config.yaml
router_score: "softmax"
normalize_top_k: false
norm_eps: 1e-05
Below are experts of layer 2 (counted from 0) of a mixture-of-experts language model. Rows are named router (the router's row for the expert), gate (a neuron's input weights, with its number), up (a neuron's input weights, with its number) and show model dimensions 320-383. Each number is 50 + 12 x the weight over its row's rms, rounded and kept within 0 to 99.
After each expert's rows: a language model's description of what the expert responds to; "mostly gets" lists some tokens that are sent to it at least half of the time. This comes from a sample of Wikipedia text that the model never trained on.

# expert 35
router:39 31 33 44 39 64 34 56 38 33 58 51 39 66 40 44 72 37 56 36 46 31 46 69 34 56 45 39 64 45 39 48 45 72 67 60 26 45 50 38 55 45 67 52 39 34 47 60 63 48 54 45 48 34 43 51 52 62 46 37 58 51 59 47
gate0:53 48 55 45 41 40 56 57 32 41 34 56 69 42 45 36 59 53 41 54 67 56 46 30 55 51 38 55 52 44 36 62 25 62 63 55 61 54 45 71 90 25 46 54 63 64 32 44 49 44 70 73 43 34 35 33 44 48 37 62 67 47 71 60
up0:42 48 61 41 67 32 52 39 30 40 59 57 31 45 57 47 63 26 41 46 58 51 57 47 48 50 48 56 62 45 29 39 19 62 47 57 51 53 69 52 38 32 62 33 48 61 37 39 36 43 43 55 45 45 62 43 61 57 56 64 64 42 54 53
gate1:35 63 53 53 56 55 36 26 35 44 50 68 56 44 54 58 48 43 53 66 53 16 38 46 46 42 52 54 56 55 40 57 41 63 72 25 61 58 52 36 54 40 66 38 36 58 45 58 67 45 69 63 66 50 42 41 47 57 40 47 40 35 62 41
up1:58 62 16 52 55 26 54 56 44 56 53 39 38 37 63 49 55 61 43 36 64 38 74 36 32 62 76 57 39 56 50 42 28 49 45 84 67 33 53 62 50 57 63 35 51 31 65 65 73 54 70 65 42 48 33 46 33 19 19 58 51 57 54 36
gate2:43 57 38 54 52 45 51 59 59 53 36 38 54 63 38 45 62 45 42 64 49 37 41 57 60 46 48 46 61 45 58 58 50 46 47 59 48 48 37 42 45 51 40 44 54 51 54 64 66 40 40 63 31 47 35 38 37 41 55 53 46 60 35 38
up2:55 87 52 33 53 50 59 30 51 39 45 51 47 43 55 48 36 64 50 42 44 74 52 45 52 56 37 40 39 59 42 37 46 44 43 70 36 64 29 51 56 60 56 54 54 35 43 29 84 50 63 57 60 52 45 38 60 47 31 49 47 47 38 53
gate3:44 51 62 56 41 45 43 57 62 52 47 41 38 40 30 47 56 67 32 56 40 75 44 28 34 36 56 55 45 71 36 48 66 49 44 46 66 70 36 58 61 56 50 39 48 44 49 35 42 49 46 71 62 48 52 39 49 46 45 52 54 59 39 61
up3:10 45 36 53 75 40 42 49 47 58 49 23 45 31 58 34 50 55 73 39 36 48 46 58 53 53 76 81 45 39 57 51 46 45 56 54 59 58 63 38 55 44 31 59 35 55 62 42 41 34 44 62 30 32 51 59 36 46 58 45 57 57 42 48
gate4:38 71 35 48 63 39 58 39 67 59 48 52 45 57 57 30 66 22 46 64 59 47 49 51 57 50 60 50 43 70 52 67 47 34 47 69 51 49 85 53 22 44 57 65 58 38 47 44 52 56 61 41 35 46 57 35 73 46 61 43 59 55 51 67
up4:39 72 44 16 65 36 38 58 41 41 37 41 56 75 36 58 61 36 51 53 51 40 43 60 46 69 50 62 64 52 56 43 33 30 27 53 69 35 59 47 58 42 59 55 52 55 41 61 68 53 25 66 44 53 50 36 54 49 49 51 51 42 50 39
gate5:46 50 52 48 42 28 70 32 50 44 58 66 44 56 30 42 68 39 32 51 50 51 60 39 42 47 77 60 46 57 66 64 46 43 37 53 32 37 58 56 44 60 51 59 44 44 57 37 37 57 50 71 62 53 49 58 41 31 50 34 74 53 49 53
up5:55 72 29 26 63 38 41 49 40 56 24 38 49 56 63 46 36 65 67 63 59 54 55 75 39 61 30 48 52 69 55 49 47 20 47 47 57 70 32 50 54 48 41 61 74 45 42 40 47 32 32 37 48 51 46 33 49 47 34 76 30 31 41 41
It responds to: Past-tense and -ing verbs like included, worked, visiting, established, and commas separating list items or clauses in running prose.
mostly gets: " including", " worked", " used", " joined", " included", " performed"

# expert 11
router:37 47 44 52 42 75 35 52 23 32 62 68 54 65 37 65 56 28 47 46 36 49 44 70 52 63 36 36 57 34 32 60 54 65 66 59 36 55 58 38 52 45 63 53 30 34 62 42 46 59 37 40 28 26 55 45 54 51 60 32 64 58 58 29
gate0:61 64 59 65 57 53 19 52 45 52 52 44 55 58 49 32 60 35 58 55 54 50 14 61 51 39 31 63 42 56 44 50 44 54 52 51 57 42 65 56 34 48 50 57 35 56 33 36 58 34 68 63 34 71 55 64 51 40 32 51 46 41 29 51
up0:52 55 55 36 37 60 32 63 53 61 59 57 55 70 34 76 70 51 43 64 52 36 40 51 57 49 34 53 60 51 36 59 47 75 55 44 35 35 51 34 30 47 45 58 76 63 48 43 41 47 45 52 63 51 66 46 59 41 51 47 51 51 70 36
gate1:42 57 44 26 66 47 57 43 50 41 27 50 65 48 55 35 20 41 46 71 64 66 62 38 56 54 39 43 45 62 56 41 58 47 59 48 69 60 25 41 59 35 59 41 52 68 59 47 54 47 49 49 40 46 56 65 34 52 48 57 55 42 47 49
up1:44 65 53 69 48 79 61 44 63 65 48 56 46 52 34 47 45 52 60 63 51 49 48 27 62 45 22 55 40 65 23 65 68 58 42 48 59 32 54 54 58 40 39 49 45 62 37 46 38 42 64 54 53 71 56 51 60 66 58 43 67 62 77 34
gate2:65 14 33 50 43 45 14 45 61 56 52 29 60 45 40 65 41 41 42 35 54 51 40 38 64 61 54 44 48 43 67 43 63 31 72 63 49 58 54 48 61 42 57 55 42 38 56 56 56 53 32 58 59 49 44 49 32 61 60 36 56 35 43 57
up2:42 68 55 49 55 35 49 42 71 42 48 45 42 48 59 44 60 54 54 63 40 41 58 46 49 23 47 66 48 40 64 61 36 63 40 32 41 68 68 71 48 49 41 57 65 34 59 49 40 52 40 32 39 36 46 59 51 50 75 66 44 72 72 66
gate3:48 44 21 42 58 59 47 59 47 37 62 59 37 65 60 57 23 31 56 71 60 55 56 42 29 39 40 34 48 56 48 33 65 24 52 68 36 51 81 58 71 53 67 32 52 50 49 75 56 65 67 55 49 49 41 48 44 33 42 40 69 50 28 50
up3:71 51 54 40 66 42 42 47 47 57 21 64 56 56 58 39 57 72 42 62 51 53 64 34 62 74 44 60 57 58 51 50 55 29 63 44 54 57 49 36 68 40 57 56 54 58 38 60 59 46 53 62 66 75 57 51 49 42 45 77 61 42 39 35
gate4:46 39 42 50 52 26 59 69 45 36 41 44 67 59 69 58 30 42 54 37 45 40 50 54 44 33 61 39 56 42 47 42 47 52 56 48 39 50 34 44 30 25 44 55 59 71 39 66 51 58 45 54 56 44 42 41 53 41 51 50 48 41 72 58
up4:51 61 52 50 67 50 56 50 26 39 61 30 53 26 49 68 33 58 40 35 57 52 27 49 68 45 40 38 59 39 35 59 31 48 45 64 55 48 44 59 43 25 55 60 58 38 63 42 58 46 32 57 39 63 74 50 35 63 43 56 54 43 30 53
gate5:16 30 64 40 52 30 42 62 67 62 64 38 42 40 63 45 30 50 43 50 46 41 48 57 41 40 40 67 59 43 39 74 76 22 43 39 50 66 49 76 42 48 53 46 42 41 57 47 49 32 47 50 64 41 46 55 43 57 80 41 25 49 45 46
up5:60 35 47 63 34 38 37 53 80 39 37 45 50 45 35 38 57 40 51 54 64 57 41 35 53 42 57 65 60 51 40 32 50 37 38 57 52 47 60 47 48 49 51 61 51 50 29 38 82 59 53 48 57 57 49 39 61 57 48 61 57 48 74 50
It responds to: Pipes, numbers, spaces and line breaks in wiki tables and lists, plus award words like Best Supporting Actor and scores like 2–5.
mostly gets: " Supporting", " running", " activities", " conditions", " growth", " Thomas"

# expert 19
router:49 57 52 42 39 71 35 42 45 49 36 41 52 42 51 58 45 41 43 52 57 50 59 70 46 50 43 50 53 39 50 47 54 65 60 51 50 60 65 36 43 54 66 57 34 47 49 42 50 56 44 55 32 33 57 31 52 46 40 32 56 57 61 21
gate0:54 30 40 43 41 59 60 42 59 65 60 55 57 63 34 40 59 61 61 56 54 75 39 47 54 61 43 49 46 78 45 30 56 41 56 54 52 64 38 45 42 61 47 56 49 48 49 58 70 40 46 40 49 54 61 65 55 33 51 51 46 32 58 43
up0:53 53 61 48 38 35 44 64 55 44 70 43 41 50 45 59 35 58 49 39 45 33 38 51 31 54 63 59 45 42 39 50 54 33 50 64 38 40 44 43 43 61 49 47 64 42 21 41 28 64 39 75 61 65 41 32 37 35 59 72 57 70 43 35
gate1:62 46 65 41 43 63 63 58 50 58 40 47 49 47 32 39 46 48 77 56 59 57 55 44 66 41 46 35 60 41 51 49 48 39 49 71 70 46 73 61 51 44 59 43 62 59 68 75 30 46 40 27 54 49 70 37 51 52 33 41 62 49 51 42
up1:43 43 59 61 63 29 49 53 61 66 37 26 43 53 63 33 54 59 75 50 59 61 37 41 46 52 64 40 42 49 41 43 66 74 58 62 76 48 45 39 53 43 50 66 61 45 42 69 42 60 54 72 65 50 52 45 64 54 33 46 48 46 46 47
gate2:70 54 45 53 36 48 54 70 19 62 35 43 50 49 52 64 78 32 48 54 50 62 46 43 24 25 46 45 48 64 38 43 59 46 46 57 59 44 37 48 32 45 81 51 35 61 60 56 48 49 42 40 49 48 46 58 47 63 59 25 49 71 60 36
up2:29 30 59 57 40 44 64 65 46 63 70 50 49 49 60 60 42 53 60 24 36 72 44 53 41 33 38 50 46 43 57 56 68 53 52 57 46 52 68 32 30 55 60 49 52 87 44 42 60 61 28 56 49 41 41 56 54 50 67 65 52 41 54 61
gate3:57 45 27 66 66 45 50 26 33 33 62 28 73 61 37 38 26 37 41 58 23 43 56 40 72 59 57 54 35 53 54 56 40 65 49 38 39 26 59 54 46 31 50 33 47 43 36 63 57 72 72 61 51 56 63 62 42 45 34 61 60 51 63 60
up3:48 51 49 52 24 46 66 39 24 69 48 55 45 40 46 77 53 48 59 45 47 13 40 37 40 55 46 47 55 43 48 43 64 53 53 60 30 48 37 48 53 39 64 39 58 65 51 45 37 58 42 75 48 39 49 64 61 53 47 58 56 51 41 55
gate4:68 66 53 43 43 53 65 53 61 33 52 58 55 60 39 60 57 39 37 32 76 50 58 35 65 56 74 46 65 48 50 59 54 34 29 55 49 55 60 61 37 75 48 48 23 61 63 53 55 37 35 64 46 42 26 53 64 38 42 57 56 33 54 54
up4:53 43 73 32 57 70 63 43 35 54 44 54 45 61 56 50 32 55 33 29 72 43 56 35 56 56 49 35 72 47 42 56 48 55 34 39 42 55 43 42 41 40 56 48 65 37 42 36 56 35 57 49 53 45 46 61 55 55 59 40 51 48 60 58
gate5:48 59 49 66 66 40 60 60 51 27 68 52 60 42 58 56 64 53 56 54 44 57 54 61 52 48 57 48 33 37 75 54 56 61 78 56 41 59 58 57 60 51 64 48 68 43 55 35 70 43 59 60 52 47 45 39 81 65 49 46 55 82 42 53
up5:48 68 53 45 69 47 51 39 43 50 38 48 57 38 62 33 34 48 74 60 39 38 45 33 40 37 46 35 64 45 54 42 43 49 42 73 62 58 42 38 61 33 58 57 68 43 62 54 28 39 51 27 50 60 45 60 42 42 46 50 48 69 45 36
It responds to: Subject pronouns right after a period, comma, that or where, before a verb, as in he, it, she, they; also == headings.
mostly gets: "==", " it", " He", " he", " this", " It"

# expert 55
router:49 46 37 48 32 78 36 56 38 37 42 58 41 52 43 65 51 37 51 29 53 42 41 78 47 56 50 51 53 48 55 64 46 67 53 71 39 46 45 48 63 38 64 57 53 41 53 48 38 60 44 39 18 18 60 63 69 54 51 42 59 58 63 54
gate0:47 78 50 59 65 50 54 63 35 65 56 60 66 32 55 35 44 59 49 39 41 59 54 69 48 40 87 70 66 48 65 57 59 56 44 44 46 57 72 32 59 48 46 57 31 42 36 63 38 43 58 53 69 37 29 71 52 33 51 56 38 46 41 65
up0:51 50 58 51 57 48 76 79 33 56 43 46 57 66 41 35 57 39 64 56 52 84 49 37 49 49 53 64 61 63 50 55 61 43 50 65 74 60 60 65 52 45 22 37 60 50 61 55 51 73 44 61 44 47 48 47 46 45 25 37 60 41 53 31
gate1:62 43 56 71 69 20 51 57 52 32 52 46 52 66 53 28 43 41 54 53 73 57 56 66 49 45 30 49 54 65 46 34 38 42 56 54 54 36 59 45 64 48 60 50 21 60 50 34 48 54 52 60 25 29 53 31 78 59 52 32 53 39 65 61
up1:62 69 17 63 84 55 59 90 55 66 43 54 41 66 71 50 66 49 46 60 54 54 72 67 58 68 54 75 55 65 66 23 61 57 44 46 55 41 38 42 45 31 60 59 60 67 48 35 52 58 62 51 45 33 40 58 52 41 50 58 48 57 45 57
gate2:67 37 39 62 66 36 56 61 64 45 36 47 57 67 33 38 46 36 47 44 71 41 41 48 66 56 35 47 55 70 35 63 58 49 45 38 52 47 56 40 42 72 43 54 35 49 51 42 26 53 36 46 72 40 50 59 44 58 51 71 68 63 57 57
up2:73 59 50 40 75 43 64 56 57 53 39 43 55 39 24 41 66 50 56 51 53 51 46 58 61 44 74 41 57 37 52 41 46 28 39 65 46 61 68 72 47 54 53 58 56 55 61 30 52 43 42 56 42 56 71 59 44 37 50 67 46 36 44 47
gate3:57 29 51 66 41 55 53 67 51 70 28 53 36 63 51 63 59 51 74 39 75 73 56 48 48 63 34 32 39 40 59 76 48 53 57 47 50 44 48 37 59 49 43 55 43 48 63 41 42 48 60 43 60 40 39 50 84 57 39 49 58 14 65 59
up3:39 71 51 40 54 55 46 64 55 55 37 31 27 48 80 48 74 45 60 38 43 23 58 16 50 72 43 54 48 33 52 51 58 60 34 36 50 42 48 55 58 35 33 36 45 49 38 39 65 44 40 45 36 52 34 66 71 36 47 63 53 67 52 46
gate4:49 26 41 53 53 39 86 28 50 61 57 43 57 49 51 58 68 52 54 45 26 26 41 48 32 36 36 48 47 39 56 52 63 49 29 41 46 50 67 50 65 53 74 47 37 43 55 57 50 37 54 58 45 64 55 55 55 47 74 57 66 56 34 51
up4:32 30 57 40 30 72 60 59 56 30 63 59 42 41 60 50 64 48 52 39 56 30 21 38 55 30 48 58 43 36 44 58 41 63 61 52 52 49 54 48 41 70 48 46 36 50 43 56 25 55 35 46 54 49 35 36 47 66 43 65 61 65 51 67
gate5:59 59 60 49 33 60 39 50 62 47 37 63 54 42 58 43 42 64 55 49 26 51 68 71 70 56 66 55 53 57 70 57 36 56 39 41 55 48 37 47 35 39 31 57 41 60 66 23 53 39 42 33 41 53 48 47 61 48 47 54 39 41 52 67
up5:42 43 42 50 60 51 52 24 53 49 44 46 73 37 58 79 35 60 38 51 69 43 41 46 45 50 47 35 46 43 53 50 32 23 59 51 37 63 46 32 54 47 35 31 52 42 46 36 39 60 60 68 57 62 40 92 61 55 50 74 52 65 57 35
It responds to: Century digits 19 and 20 starting years, possessive 's, his, its, their, and census table words like married, households.
mostly gets: "20", "'s", " his", " its", " their", " her"

# expert 50
router:54 39 38 38 53 55 35 61 45 25 46 43 70 64 37 70 62 32 52 39 27 42 57 81 46 54 27 46 57 41 33 54 44 58 80 54 52 48 51 41 60 41 60 37 28 29 52 58 52 49 58 52 38 41 52 46 48 45 54 42 59 53 74 26
gate0:63 69 56 39 75 60 77 39 63 58 52 62 51 51 24 67 37 50 68 48 56 52 49 37 59 59 75 48 60 51 56 34 65 41 38 60 60 43 47 54 61 30 52 32 75 59 56 61 33 72 49 56 39 37 76 38 71 48 49 59 50 55 53 55
up0:40 58 58 49 41 58 50 44 37 47 66 62 47 40 33 46 38 55 54 45 35 55 49 44 54 63 43 46 62 54 40 39 51 51 36 69 56 39 25 61 33 34 63 58 50 53 43 78 23 53 42 59 57 52 56 41 67 38 46 51 67 44 59 52
gate1:49 35 37 37 68 25 44 24 43 81 42 55 43 41 51 49 57 43 67 29 50 29 46 51 67 50 63 50 51 52 47 39 42 53 36 49 56 53 63 32 61 47 51 37 56 62 56 37 54 42 19 53 24 40 39 45 49 37 49 43 37 55 64 77
up1:60 41 65 53 40 50 61 65 27 37 66 47 48 46 80 34 81 57 62 58 67 54 30 42 59 39 38 41 44 37 43 37 48 41 56 50 36 44 54 61 35 46 53 65 43 45 59 61 78 55 26 58 59 57 49 34 38 52 14 44 40 60 50 45
gate2:56 60 47 62 49 36 41 45 58 50 64 54 51 50 49 54 45 51 25 61 67 39 64 55 61 41 46 41 52 35 68 48 37 40 45 37 63 48 48 49 53 63 49 48 47 77 69 25 54 50 53 43 40 64 44 46 45 34 48 45 51 51 60 38
up2:68 49 39 57 50 63 31 57 42 52 57 49 31 59 68 53 84 41 49 33 41 38 55 35 50 47 46 45 45 41 48 31 44 46 50 73 53 46 53 43 26 56 56 53 51 42 49 51 65 22 58 63 47 67 46 78 50 30 52 47 67 49 52 32
gate3:41 35 61 58 72 38 61 84 75 55 36 35 52 50 49 41 51 47 39 72 24 51 62 45 47 37 69 35 64 60 41 40 47 66 80 54 79 58 66 83 52 31 48 23 71 35 51 22 53 45 64 56 46 34 27 74 37 49 40 63 31 73 48 46
up3:56 73 64 62 39 35 46 52 53 11 34 44 55 31 70 40 50 48 40 50 64 62 47 26 62 39 69 34 45 66 40 58 78 41 57 70 67 48 45 44 40 57 32 32 55 53 49 46 56 48 34 60 49 52 29 55 47 42 62 40 60 69 44 47
gate4:58 54 46 58 37 51 41 63 85 42 64 42 61 54 50 46 56 65 46 61 48 61 61 33 37 57 53 70 67 61 50 42 38 48 34 73 59 56 39 48 62 37 56 54 53 69 56 53 16 43 58 45 65 43 52 39 46 44 55 30 39 40 57 53
up4:43 45 41 57 63 31 43 46 76 40 44 47 34 53 59 28 63 49 61 56 43 26 38 50 32 69 57 43 40 50 39 34 49 51 60 56 63 70 47 54 62 47 62 43 51 25 59 56 67 44 50 42 49 41 48 31 41 41 65 53 33 46 45 49
gate5:60 37 61 51 63 47 57 35 46 61 49 47 54 47 65 47 54 29 45 41 39 31 53 45 56 70 35 43 36 43 64 47 39 55 68 54 51 37 54 54 35 70 40 53 54 38 58 65 38 31 51 67 56 44 73 35 57 54 40 40 46 24 46 54
up5:62 38 41 43 63 53 56 36 55 73 42 38 54 45 28 59 48 44 74 41 55 33 40 42 70 76 52 49 52 55 45 51 68 42 66 48 70 36 46 49 44 43 40 44 26 52 39 66 40 47 52 31 64 55 58 66 45 45 41 38 33 59 53 63
It responds to: Commas after place names or dates, as in Tucson, AZ and June 26, 1986, plus month names and in or at before dates.
mostly gets: ",", " at", " March", " January", " September", " April"

# expert 34
router:40 46 40 45 41 82 41 47 32 33 33 76 51 52 32 60 79 47 57 50 45 52 62 53 44 62 25 46 52 40 45 54 52 61 67 61 55 61 64 45 56 38 55 47 46 43 34 52 63 56 59 48 07 28 71 61 69 52 67 46 49 56 57 51
gate0:50 42 37 48 52 35 59 46 30 47 70 35 55 34 38 44 50 43 52 44 27 54 55 57 59 58 43 56 46 56 53 48 66 75 59 49 63 56 73 53 45 51 46 41 18 50 60 45 51 52 62 50 60 45 59 60 48 60 54 45 42 59 54 40
up0:36 66 43 40 42 37 29 58 80 53 70 68 26 35 17 54 47 60 71 50 47 46 55 50 30 61 51 58 48 56 63 38 47 61 57 45 23 51 44 60 49 36 43 46 47 46 52 53 74 55 39 38 45 53 51 42 71 70 49 30 56 47 37 56
gate1:35 59 43 48 48 48 54 53 61 31 54 55 59 38 62 39 52 76 42 45 42 35 46 34 72 71 53 45 44 64 36 36 36 70 64 35 26 56 72 67 49 44 71 46 32 48 39 46 53 38 64 39 48 69 65 55 45 31 56 51 63 61 45 61
up1:67 35 64 71 37 43 68 58 67 55 72 63 53 51 63 47 63 60 59 47 51 44 66 54 50 33 81 38 38 37 38 47 40 45 74 29 40 36 53 59 69 42 35 79 63 63 41 49 37 57 54 52 66 53 53 58 50 55 49 62 53 67 40 41
gate2:50 46 50 35 55 67 69 66 57 53 27 35 59 48 67 64 52 44 51 45 47 44 66 40 48 60 52 46 41 56 60 64 47 55 38 43 35 64 58 54 53 59 72 46 47 41 59 55 53 70 54 62 27 47 60 52 46 28 51 53 54 38 45 58
up2:44 54 48 35 50 48 23 69 68 71 48 42 29 42 65 62 50 25 39 73 63 42 27 50 59 69 56 55 43 47 54 38 43 37 46 47 47 62 57 61 69 51 70 52 43 58 42 52 41 55 55 53 63 48 55 47 47 25 53 53 51 54 33 55
gate3:53 35 58 40 47 59 71 61 43 67 70 55 49 51 64 41 33 42 31 37 31 38 53 53 56 38 49 39 70 41 40 42 34 53 68 33 43 56 78 52 31 45 54 58 50 56 38 48 41 33 05 62 42 61 51 49 55 32 49 43 19 44 69 32
up3:59 58 69 59 48 80 20 44 55 56 57 46 46 62 54 46 47 50 65 63 39 24 42 65 53 58 54 36 41 61 48 63 52 20 55 53 65 64 63 36 43 73 60 39 28 40 44 39 72 55 54 53 44 58 67 39 46 63 66 58 63 53 45 47
gate4:49 56 61 44 44 27 57 46 47 72 67 59 51 79 54 50 55 33 55 48 58 52 76 56 54 34 46 53 56 45 48 39 47 45 63 38 50 53 65 55 53 37 78 63 39 59 52 47 53 44 42 53 56 63 59 32 58 35 36 45 54 53 49 32
up4:58 73 62 53 41 59 37 62 72 46 63 45 59 49 35 31 31 69 54 54 51 49 54 41 62 40 59 58 55 58 36 55 27 73 54 66 56 60 51 56 47 41 54 51 64 55 39 29 46 42 59 49 45 34 51 33 57 74 54 44 44 29 91 18
gate5:40 44 56 31 45 47 53 41 53 62 46 33 36 50 53 47 49 42 44 55 36 66 57 48 50 35 47 68 27 57 58 56 53 45 55 42 68 43 60 45 35 52 54 49 31 65 45 69 48 58 56 56 58 59 53 34 46 45 44 53 59 50 61 59
up5:52 53 57 42 74 47 25 53 66 67 49 49 38 56 63 49 31 48 49 57 48 36 51 47 59 56 38 54 38 63 44 59 63 51 60 31 46 62 50 49 50 55 53 44 50 45 52 42 58 58 75 48 49 44 51 43 35 47 45 74 35 67 46 49
It responds to: The word the and possessives like its, their after prepositions, plus colons after infobox field labels such as Constellation: and Mouth:.
mostly gets: " the", ":", "):", " its", " The", "the"

# expert 31
router:33 44 49 43 46 69 35 54 29 39 61 63 49 51 51 56 52 31 46 47 38 42 39 71 57 60 35 48 58 51 33 53 48 73 67 51 39 52 61 42 56 37 60 58 27 35 56 54 48 50 44 37 37 29 44 54 50 53 42 29 65 56 62 32
gate0:47 34 39 58 43 69 35 65 43 52 43 49 43 38 49 73 47 46 26 37 37 61 61 74 38 65 42 44 58 47 42 42 43 51 43 46 60 57 37 38 52 57 56 53 34 58 59 75 24 69 50 48 44 48 45 40 59 55 55 63 39 51 61 67
up0:55 47 24 62 54 69 52 65 49 58 42 44 57 78 38 68 53 35 62 55 55 50 34 51 64 38 53 55 59 66 50 56 56 39 51 49 43 37 74 60 71 55 41 40 54 48 34 37 60 60 51 47 50 57 46 37 27 60 51 33 47 58 46 31
gate1:47 35 53 45 58 40 57 38 34 58 48 45 69 62 40 41 32 37 41 47 50 67 75 45 46 65 54 54 22 52 51 47 57 50 45 60 51 41 58 62 51 54 49 43 51 41 38 36 47 51 54 72 32 52 66 64 49 46 41 37 64 40 50 50
up1:39 73 77 49 32 59 46 38 53 45 69 57 41 43 60 64 50 63 48 38 57 54 37 43 45 50 71 47 65 38 33 70 55 39 60 39 70 62 45 59 55 45 55 62 60 55 46 29 43 51 57 44 71 67 52 54 65 54 52 37 29 54 41 29
gate2:43 58 48 47 69 56 42 35 48 42 69 38 44 67 53 60 52 57 86 36 44 56 63 55 56 66 64 46 62 49 27 40 61 76 47 62 58 50 37 61 37 42 52 51 66 48 51 54 54 53 35 42 53 62 55 34 63 49 29 34 51 49 49 51
up2:34 44 37 61 60 45 52 31 59 45 41 55 55 45 49 41 42 51 20 60 59 52 82 60 52 52 59 49 50 57 37 47 34 48 55 50 66 32 47 45 40 43 44 58 66 46 64 55 42 64 55 37 42 41 61 29 34 45 83 42 33 60 48 34
gate3:63 48 59 42 54 40 53 36 65 45 36 41 43 42 20 24 51 58 47 44 29 67 33 44 42 39 56 70 54 45 64 54 55 53 53 49 43 27 53 35 47 71 58 32 54 71 72 76 36 44 69 61 55 37 57 58 67 51 50 87 43 46 60 47
up3:47 50 44 68 20 56 40 53 60 68 54 52 44 48 53 67 51 36 51 31 40 66 47 43 55 48 49 58 76 63 23 37 66 15 34 43 65 52 27 68 47 37 49 40 46 88 27 37 79 49 36 44 64 43 74 37 60 29 47 42 81 64 49 74
gate4:64 42 58 68 42 45 63 38 43 59 49 53 46 54 39 47 56 53 59 43 28 60 43 41 39 67 58 27 52 61 43 44 23 38 38 40 32 60 50 44 56 43 49 48 36 44 75 43 51 47 40 56 64 40 40 70 50 69 51 45 59 28 30 58
up4:49 67 44 45 40 37 51 41 39 47 66 50 52 66 43 43 44 36 64 22 64 75 41 47 55 42 36 54 52 19 58 38 45 76 56 62 57 46 55 49 41 83 39 62 42 55 38 72 63 47 17 48 49 44 42 50 42 49 43 56 47 44 30 50
gate5:47 59 50 35 60 41 75 59 47 54 75 65 41 64 22 38 39 59 50 43 68 51 46 56 56 58 61 46 51 51 65 53 52 52 64 34 57 42 34 39 46 50 48 40 56 45 39 81 57 38 37 46 30 72 49 44 68 51 30 33 60 58 43 48
up5:50 47 45 56 28 46 28 53 41 68 51 58 48 54 41 45 57 54 46 48 34 55 61 66 44 47 69 56 52 42 87 69 27 58 60 71 28 62 57 51 42 24 57 48 67 52 31 35 64 56 62 27 57 38 72 56 64 54 47 54 50 43 39 43
It responds to: Miscellaneous nouns, dates and numbers following the, of or table bars, such as visit, kitchen, January, 2, 0.04.
mostly gets: " spent", " While", " films", " Nar", " —;", " Ak"

# expert 22
router:41 51 56 48 37 77 33 47 37 37 64 67 50 58 48 69 73 32 50 45 42 46 38 69 50 56 39 42 69 42 28 61 50 61 68 52 35 48 48 41 54 41 62 57 26 34 62 47 43 63 45 40 38 32 50 40 49 42 49 34 61 58 56 37
gate0:48 67 64 44 63 59 69 52 36 59 65 41 40 56 54 58 50 56 50 55 42 57 46 76 50 49 51 43 46 51 56 42 62 40 59 70 70 54 33 33 59 54 31 52 40 43 49 25 75 59 46 39 41 36 52 51 56 40 19 62 60 46 63 46
up0:29 50 65 46 25 52 50 48 46 25 46 58 41 69 42 58 55 42 37 51 55 37 65 29 64 37 38 70 48 57 23 27 52 56 53 28 44 44 59 44 67 52 48 35 54 34 32 57 67 50 42 55 49 57 32 46 38 50 49 42 51 47 45 45
gate1:56 35 30 44 72 43 56 37 61 42 55 42 50 41 43 44 68 42 59 63 62 54 37 67 63 36 49 56 54 54 55 45 38 68 47 81 42 56 40 60 46 54 33 42 79 62 40 56 48 57 25 48 40 67 71 65 29 47 44 45 59 67 41 48
up1:53 48 52 27 46 65 44 58 53 56 25 57 62 48 33 47 54 35 64 69 79 46 35 38 30 52 40 57 37 78 52 45 49 34 46 58 36 53 42 53 50 66 43 39 54 33 48 70 37 39 50 53 50 53 46 41 54 59 44 62 42 41 22 79
gate2:34 38 50 66 58 62 62 72 52 33 56 49 64 33 75 50 36 36 58 57 25 54 39 50 45 66 42 50 41 50 59 60 41 36 35 69 39 47 57 45 54 31 51 38 44 41 60 56 43 28 42 49 53 54 39 61 41 50 35 58 52 66 40 31
up2:45 34 30 39 46 54 77 55 42 59 60 45 56 64 43 59 37 65 58 63 50 56 46 38 47 62 34 25 61 33 41 47 43 65 60 61 43 35 65 39 51 55 45 44 54 53 31 44 24 22 43 67 68 26 55 48 81 60 53 45 52 55 27 57
gate3:45 36 54 37 33 36 51 29 37 72 37 56 66 73 48 63 36 46 69 54 46 47 36 53 46 69 49 39 65 19 56 57 51 50 48 28 33 64 46 56 34 55 47 52 31 68 34 56 49 48 47 60 57 45 48 44 44 36 54 60 19 45 33 52
up3:35 63 59 42 62 64 64 56 51 77 62 49 50 52 43 58 37 59 45 58 44 46 38 41 43 67 57 71 56 63 31 59 56 44 34 22 33 59 48 29 42 24 51 65 54 52 45 27 58 71 43 36 64 28 52 56 49 33 52 47 48 45 51 37
gate4:51 43 58 40 52 40 16 49 46 39 47 31 48 57 47 60 30 31 49 34 73 47 53 38 59 47 29 41 37 42 60 45 71 41 39 34 66 41 33 42 49 37 30 48 46 49 62 38 46 63 49 53 46 58 36 53 31 46 51 62 43 36 62 66
up4:39 46 38 34 55 43 44 60 29 44 34 29 42 23 81 42 65 56 45 61 49 27 52 29 49 59 46 61 50 64 62 47 56 66 43 73 43 33 63 57 37 58 33 48 72 62 76 53 64 50 42 50 60 45 69 54 56 49 63 48 86 50 45 39
gate5:47 28 43 42 56 63 68 45 46 20 66 51 48 46 52 56 50 68 74 65 45 60 64 38 66 52 76 45 40 46 46 42 59 46 42 48 52 58 42 48 57 43 41 44 31 33 41 70 63 41 60 35 51 63 47 61 40 34 50 36 46 81 58 32
up5:42 50 52 23 42 68 36 59 53 57 52 53 58 47 49 67 37 62 58 51 37 34 47 50 53 43 32 52 53 48 52 47 47 36 53 44 34 57 59 40 74 51 37 21 68 62 37 65 32 61 25 47 46 54 60 42 76 31 37 61 16 51 37 38
It responds to: Content nouns and year digits after the, in, or 19, such as conclusion, diabetes, hospital, 1989; no single clear theme.
mostly gets: " marriage", " finished", " performance", " hospital", "09", "18"